From a checkpoint of a small mixture-of-experts model trained on Wikipedia.
Size: 14 layers, width 256, vocabulary 4096, 70M parameters.
Experts: 64 experts in each of 13 layers, 96 SwiGLU neurons an expert, 4 picks a token, a softmax router, a shared expert of 192 neurons.
Training: a variant of Muon for the experts, 691M tokens, 5272 steps.
Below are experts of layer 11 (counted from 0) of a mixture-of-experts language model. Rows are named router (the router's row for the expert), gate (a neuron's input weights, with its number), up (a neuron's input weights, with its number), down (a neuron's output weights, with its number) and show model dimensions 0-63. Each number is 128 + 32 x the weight over its row's rms, rounded and kept within 0 to 255.
Before each expert's rows: a language model's description of what the expert responds to. This comes from a sample of Wikipedia text that the model never trained on.

# expert 15
Description: Pipe separators before results in sports schedule tables, plus on, a and to in band lineups (on bass, double bass), and initials like P., M.
router [103 109 143 125  50 105 142  91 153 101 128 155 182 161  80 105  97 109 165 177  76  72 107 114 135 144 134 130 122 151 161 120 156 132 100 132 101 119 143 116 128 196 124 138 116  96  64 116 111  79  59 132 120  74 135 129 123 170 182 110  89 122  96 112]
gate0 [210 110 158 112 139 141 113  31  98 114 145 103 109 126 107 103 146 162 116 153 139 173  81 152 136 111 147  80 135 166  58 127 148 183 133 129 103 195 113 186  70 149 101 144 186 137 107  81 133  96 108 137 106 157  99 117 114  94 179 106 148  94 169  81]
up0 [112 127 141 135  99 158 105 140 179 192 166 110 100  94 198 130 149 113 223 206 190  96 153 122 162 139 142 135 139 116 147 158 138  97 121 167 138 160 138 144  96 111  87  96 160 127 156 185 145 147 161 169 160 105 177 137 161 170  48 174 153  65 108 142]
down0 [120 139  93 101 147 140 148  64 145 110 107 129 114 178 119  53 122 125 138 147 116 123  75 157 155 113 159 163 143 110 148  84  58  82 147  82 184 176 146 161 100 166 141 152 114 147  90 123  82 114 141 104  89  97 164 104 142  85 145  94  65  65  83 193]
gate1 [127  87 133 126  98  71 132  97 162 136  84 121 132 109 114  76 112 121 199 162 159 150 157 147  87 150 163 129  88 128 124  89 133 137 186 121 113 132 158 114 145 116 134 152  95 127  98 105  89 150 127 104  96  45 115 145 129 161  99  99 117  78 162  99]
up1 [120 169 107 152 132 157 122 178  79 127 133 130 107 122 125 157 155 142  36  80  82 114 102 138 145 137 123 158 119  96  88 139 115  95 108 120 171  93  96 108 114 151 135 119 191 170 176 106 187 118 149 137  99 182 142 127 144 104 186  74 147 159  78 166]
down1 [ 78 132  65 165  65 135 135 124 131 109 163 109 216 113 117  84  63 134 126 178 106  83 108 144 132 130 147 168 129 145 130 125 148 142 133 139 145 131 187 150 153  99  97  97 115 153  92 150 164 156 120 190 190 143 131 158 170  97 166 152  98 153 134 145]
gate2 [122 173 133 148 141  92 115 136 122 154 140 110 102 126 151  96 159  88 106 140 135 140 126 101 146 160 136 128 131 150 175 124 149 145  62 114 126  64 120 139 110  91 134 163  54 122 124 101 134  69 184 140  62  82  93 120 120 142 162  77 135 119 117 138]
up2 [135 160 183  90 146  42 125 101 182 117 138 175 139  76 139 113 152 170 135 106 142 149  77 112 185  81  96 135 134 126 174 155  74 127 158 169  79 184 136 106 102  86 141 147  50 130 148 176 156  76 137 151 135 119 125 120 149 109 130 143 121 120 117 147]
down2 [146 123 136 110 122 171 113 139 130  36 115  79 168 143 144 154 157 148 100 146 120 164  68 114 102  98 114 173 162  91 187 151 102 126 122 132  84 108 127  76 173 131 160 163 111 123 163 120 162 116 100  57 109  93 157 123  82  68 133  75  95 233  97  63]
gate3 [ 99  57   9 137  74 181 124 107  91 123 123  85 112 171 137  74 108 104 108 112 132 124  92 131 100 123 138 117 138 123 141 100 133  70 109 144 119 128 108 184 124 120 134 171 132 122  86 101 164 165 151 129 111  80 155 112 162 140 147 136  94 163 104  88]
up3 [140 178 107  82 134 134  67 136 141 121 160 124 106  43  94 103 135 147 196 163 145 144 124 103  72 156 148  84 127 103 112  90  49 147 160 126 129 166 131 107 137 115 171 163 143 138 203 132 123 127 132 188 144 156 202  75 107 113  75 129 156 105 153 148]
down3 [107  97  81 116 109 123 150  55 105 152  67 104 182 146 155 165 107  62 132  87 160  93  74 122 143 176 135 100 120 165 120 168 146 116  49  51 170 169 145 100  72 194 103 143  93  94 118  55 143 144  97 123  61 148 115 116 139 117 124 170 114 150 118 125]
gate4 [150 130 186 110 162 156  94  99 180 141 127  95 138 116 193 119 134 115 134 147 149  74  88 149 161 175 125 152 118  56 141 122 156  88 136 188 119  98 155  64  96 148 110 114 130 175  99 151 153 146 117  58 135 210  82 143 181 174 178 126 140  62 118  87]
up4 [ 73 110  69  94 147  93 118  63 159 154 117 156 137 118 137 155  82 136 144 177 163 147 125 137  84 139  67  78 136 145  89 132 121 169 134 191 173  86 159 159 117 119 157  86 142 180 108 148 147 115 158 108 154 187 109 144 155 114 119 121 139 129 133 102]
down4 [112 142 123 156 138 116  69 131  95 141 156 133  94 182 103  92  85 104 138 211 160 215 140 118  81 111 150  72 143 117 172 149 104  89 199 119 176 137 118 125  63 172 113 116 116 107 120 131 127 161 161 107 188 137  87 141 162 143 118 129 104 146 148 131]

# expert 26
Description: Function words in running prose, especially to before verbs, subject pronouns he, she, they, and auxiliaries has, had, would.
router [ 99  79 130 114  90  44 150  80 160 121 136 141 113 138 139  94 107 156 114 161 154 114 181 169 117 155 137 192 127  94 134 102 110  96 156  95 129 120 114 168 131 129 171  46 148 118 107 170 155 137 127 113  90 125 138 122 129 157 136 101 177 100 124  94]
gate0 [ 55 170 102 143 158 101 132 114 184 199 154 111  69 150 204 142 122 103 117 172 109 114 169  64 165 150 120  83 134 123 117  63 141 115 139 112 156  82 188 145 136 115 173 158 138 144 158 120 101 159 134 156  63 104 111 144 151 192 129  81  67 166 194 187]
up0 [176 128  40 159 122 137 104 138  79 160 160 112 133 103 171 205 201 184 143  99  97  74  98 102  91 105 153 129 128 132 145 119 146 119 134 115 105 130 155 152 122 110 115 147  81 150 142  84 137 136  88 128  85 146 115 125  82 160 135 145 105  35  87 164]
down0 [131 149 123  30 175 124 125  87 167 121 132  89 174 140 140 116 116 177  78 172 163  44 118 126 104 142 124 113 129 135 117 134 112 147 121 154  79 176 118 141 196 132 173 127 145 158 119 149 123 145 108 107 153 134 153 156 119 136 121 131 132 148 116 136]
gate1 [130 168 150 218 205  53 140  80 133 133 112 134  62  92 127 159 162  85 138 146 174 111 118 140 120 140 123 159 132 150 130 127 122 137 118  89 130 179 114 168 163 177 128 138 106 109 152 162 127 121 152 154 149 106 134 194  60 126 111  89 132  89 119 111]
up1 [116 115 169  67 103 196 158 128 111  91 124 110 112 162 108 133 114 180  96 134 128 176  86  33  93  76 146 115 141 115  97 137  92 116 144 162  69  85  92  48  66 149 115 113 154 188 127 194 147 162 131  69 123 103 140 183 112 135 113 148 131 116 100 128]
down1 [166 136 110 110  80 182  88 191 169 152 133 133  92 126  95 128 112 155 175  82 107 139 111 136 130 146  83  85 111  87 179  61 131 123 133 163 139 143 115 154  71 126 134 113 112  81 127 120 115 123 121 124 165 100 177  71 106 127 125 133 109  96 116 120]
gate2 [164 109 149 118 111  71  76  64 131 137 107 108  61 114 136 143 117 131 148 132 173 158 165 136 113 181 163  80  92 186 102 144 148 152 149 114  85  76 107 127 130 103 108 143 121 218 102 170 123 160 115 160  70 148 131 159 195 121  54 129  75 154 186 112]
up2 [161 140  79 136 108   0 102  98 140 173  89 125  48 155 167 171 110 143 120 139 153 174 162 198  90 131 164 125 115 116 111 120 144 118 147 119 116 142 109 193 150  71 129 147 159 175 107 134 164 128 141 188 140 125 119 144 119 147  89 131 119 142 192 112]
down2 [109 158 213 147 128 161 146 148  78 140  99 105  68 135 155 121  78  92 200 120  97 124 162 133 140 144  58  68 144 143 134  76 155 168 162 152 144 113 110 128 110 128 168 115  80  38 173 138 129  69 170 115  96 131 109 125 142 170 150 154 140 153 102 153]
gate3 [130 118 108 142 119 122 136 114 115  96 124 116  99 127 134 101 116 106 132 204 120 161 122  60  74 113  61 182 110 120 121 131 155 109 166 101 131 126 102 121 101 133 119  41  93 145 194 185  96 112 106  72  87 100 146 135  23 152 119 121 121 150 116 116]
up3 [166 156 121 150 111 134  61 113 126 167  96 164  59 169 107 169 122  82 124 130 135 187 129 122 104 110 112 106 101 160 165 117 136 140 132 156 159 121  77 153 120 129 118  59 119 157 123 184 124 148  93 128 118 136  65 167 138 135 153 140 112 157  39 132]
down3 [106 162 136 160  93 115  93 178 122 160 158  79 126  79 149  53 108  97 158 147 160 124 159 177 131 178 121 145  84  94  99 204 108 103 122  80 177  72 100 128 158 159 143 184 147 143 135 186 122 109 158 180  77 196 105 141 107 169 111 107  92 164 121 128]
gate4 [103 132 132 175 170 140 150  87 129 119  66 129 137 171 144  62  77  71 116 150 140 133 162 166 104  82 148 166 107 117 102  89 113  69 169 141 103 156 112 161 120 130 148 113  92  87  84 102  58 161 150  87  99 127 133 143 165 131  95 110 124 110 162 146]
up4 [ 88 194 113 133 112 117 129 188  85 130 175 141 163 125 119 183 172  46 130 206 174 197 116 131 152 164 136  97 142 149  87 120  76 111 147  90 160 128 186 136  97 165 184 166 177 110 112 115 167 116  89 160 139 168 144 157 114 129 158 104 121 112 143 107]
down4 [128 155 179 125 138 157 133 107  97  96 123 115 112 149 112 211 156 155 123 113 134 135 120 182 164 143 136 116  71 129 147 146  84 156  67 141  74 144 194 113 152 131  93 171 161 130 137  34 168 140 101  72 110 167 122 123 115 181 126 114  93 141 154  96]

# expert 30
Description: Adjectives after the, a or of, especially most, more, main, Indian, American, British, and adjective endings like -ular, -ly.
router [139 133  87 129  81 102 116 102 142  90  68 163 105 203 125 118 173  15 154 132  99 167 127 124 101 133  93 174 162 166 160 110  90 108 155 113 109 117  75 118 157 143 162 132 104  92  77 189 106 142  97 118 107 139 136 157 150 144  90 193 137 107 161 175]
gate0 [ 76 121  89 169 108 121 176 146 149 122  79 106 131  95 128  89 122 160  73 119 115 136 115 106  74 109 133 149 143 138 130 105  96  96 117 105 101 104  69  82 145 123 127 116 176  67 123 145 170 139 129 168 131 138 105 148 128 146 171  90 102 121 165  63]
up0 [ 89 157 126 151  81 144 169 165 160  85 117 174  93 100 119 101 147 180  69 127  72 107 113 114 106 135 100 187  99 127 181 129  97  36  61 156 142 127  66 108 111  82  84 167 132  88  74  99 155 144 134 172 155 113 119 124 110 144 144  43 130 107 106  78]
down0 [168 144 101 113 101 148 183  84 114 168 139 171 142 170 129 129  97 121 110 120 211  75  88 109 128 122 111 130 127 149  74  60 175 101 118 102 124 100 141 102 120 131 142 136 109 131 133 110 154 131 118 140 121 127 155 131 164 121 120 147  88 158 124 168]
gate1 [ 99  80 189 111 130 176 142 128 128 121  82 102 134 135 147 162 111  49 139 120 127  83 129 163 110 123  62 123 125 151 123 138 119 146 109 174 111  75 123 113 115 129 130  98  81  85 149  69 124 153 178 124 129 160 138  95 188 190 124 123  80 141 102 154]
up1 [ 80  94 144 138 177 157 151 160 149 140  85 173 131 131 185 109 166  88 123 129 150 133 186 140 196 167 140 139 145 139 138 135 125 139  89 134 113 119 130  64  98 109 146 127 120 179 134  92 136  79 214 157 130 116 163 117 182 127 121 182  81 146 129 156]
down1 [ 52 121 121 117 120 151 136 133 126 134 185 126  63 183 198 154 148 185 125 141 126 106 141 165  79  97 177 138 147 148 132 102 114  84 122  83 132 134 153  99 133  92 179 145 166 187 166  77 147 176 155 155 170 104 126 154  99 141 131  39 130 126  97 115]
gate2 [105 107 136 114 160 124 134  84 121 123 107  51  79 110  84 119 100 154 184 165 116  72  86 126 112 129 162  90 134 141  55 150 111 147  86 136 137 172 161 178 133 119 130 111 164  87  95 123 114 128 130 133 152 154 153 142 157 138  52  53 125  80 139 128]
up2 [155 116  94 105 170  84 132 194 151  64 138 113 134 166 120 146 144 112 129 108  94 170 143  93 106 116 146 150 105 122 137  98 126 149 123 122  94 120  81  88  82  96 145 147 105 102 125 120 100  85  83  91 138 193 109 154 136 147  95 125  75 121 101 108]
down2 [ 99 133 150 107 185 135 146 106 125 125 113 107 130 168 143 105 122 163 143 190 105 114 111 132 132 164 170 169 151 104 117  77 107 104 158 140 172  95 126  99 170 141 101 199 133 243  78 205 164 125 107  80 137 103 168 135 125  51  97 115 138 139 181 127]
gate3 [118  97 117 127 127  94 116 192  63 124 139  94 122 125 107 106 116 117 167 124 165 136 146 175 121 168 181  92 126 153 157  99 166 142  75 106 112 100 159 156 157 149 113 160 198 147  91 171 151 107 160 110 152  84 131 138 132 131 153 152 195 121 166  93]
up3 [115 170 127 194 140 117 107 139  47  55 144 118 133 154 144  91 145  80 156 139 199 120 147 165 130  91 160  59 154 111 147 130  89 161 103 118 161  77 193 122 187 156 106 130 117 114 128 129 165 100 126 147 107 124 116 135 128 104 115 140 165 161 111 127]
down3 [120 112 125 156  95  83 120 186 144 127 158 175 159 165 197 139 160  87 105 116 173  68 194 167 114 172 120 112 127  93 118 151 149 151 217 152 159 170 140  96 158 168 140 105 142 151  91 140 180  87 157 122 135  84 117 133 118 107 201 110 155 167 145 161]
gate4 [151 116 154 127 146 165 148 150 123  94 148 111 135  84 205 124 107 129 145 167 162 172  77 113  72 155 163 152 116 122 130 139 134 125 129 148 136 162 147  89 174 158 134 134 155 116  68 141 106 131 125 139 164 109  76 108 127 118 130  82 135  80 135 196]
up4 [125 167  68 169 150 100  98 132 150 139 124 128 130 147 158 163 109 142 152 116 120  93 112 130 155 180 162 127 136 151 116 150  95 170 147 106 148 113 173 184 172 155 126 118  67  59 191  83 113 112 138 108 132 151 135 147  93 107 108 140 148 209 123  46]
down4 [153 160  71 126 162 200 194 196  88 181 149 154  93  68 150 142  97 176 144 166  49  92 128 145 132 112 170 104 116 138 143 181  93 147 146 149 126 127 136 112 168 112 125 150 145 119 141 146 166 102 196 213 149 114  75 120  93 151  94 147 145 102 138 217]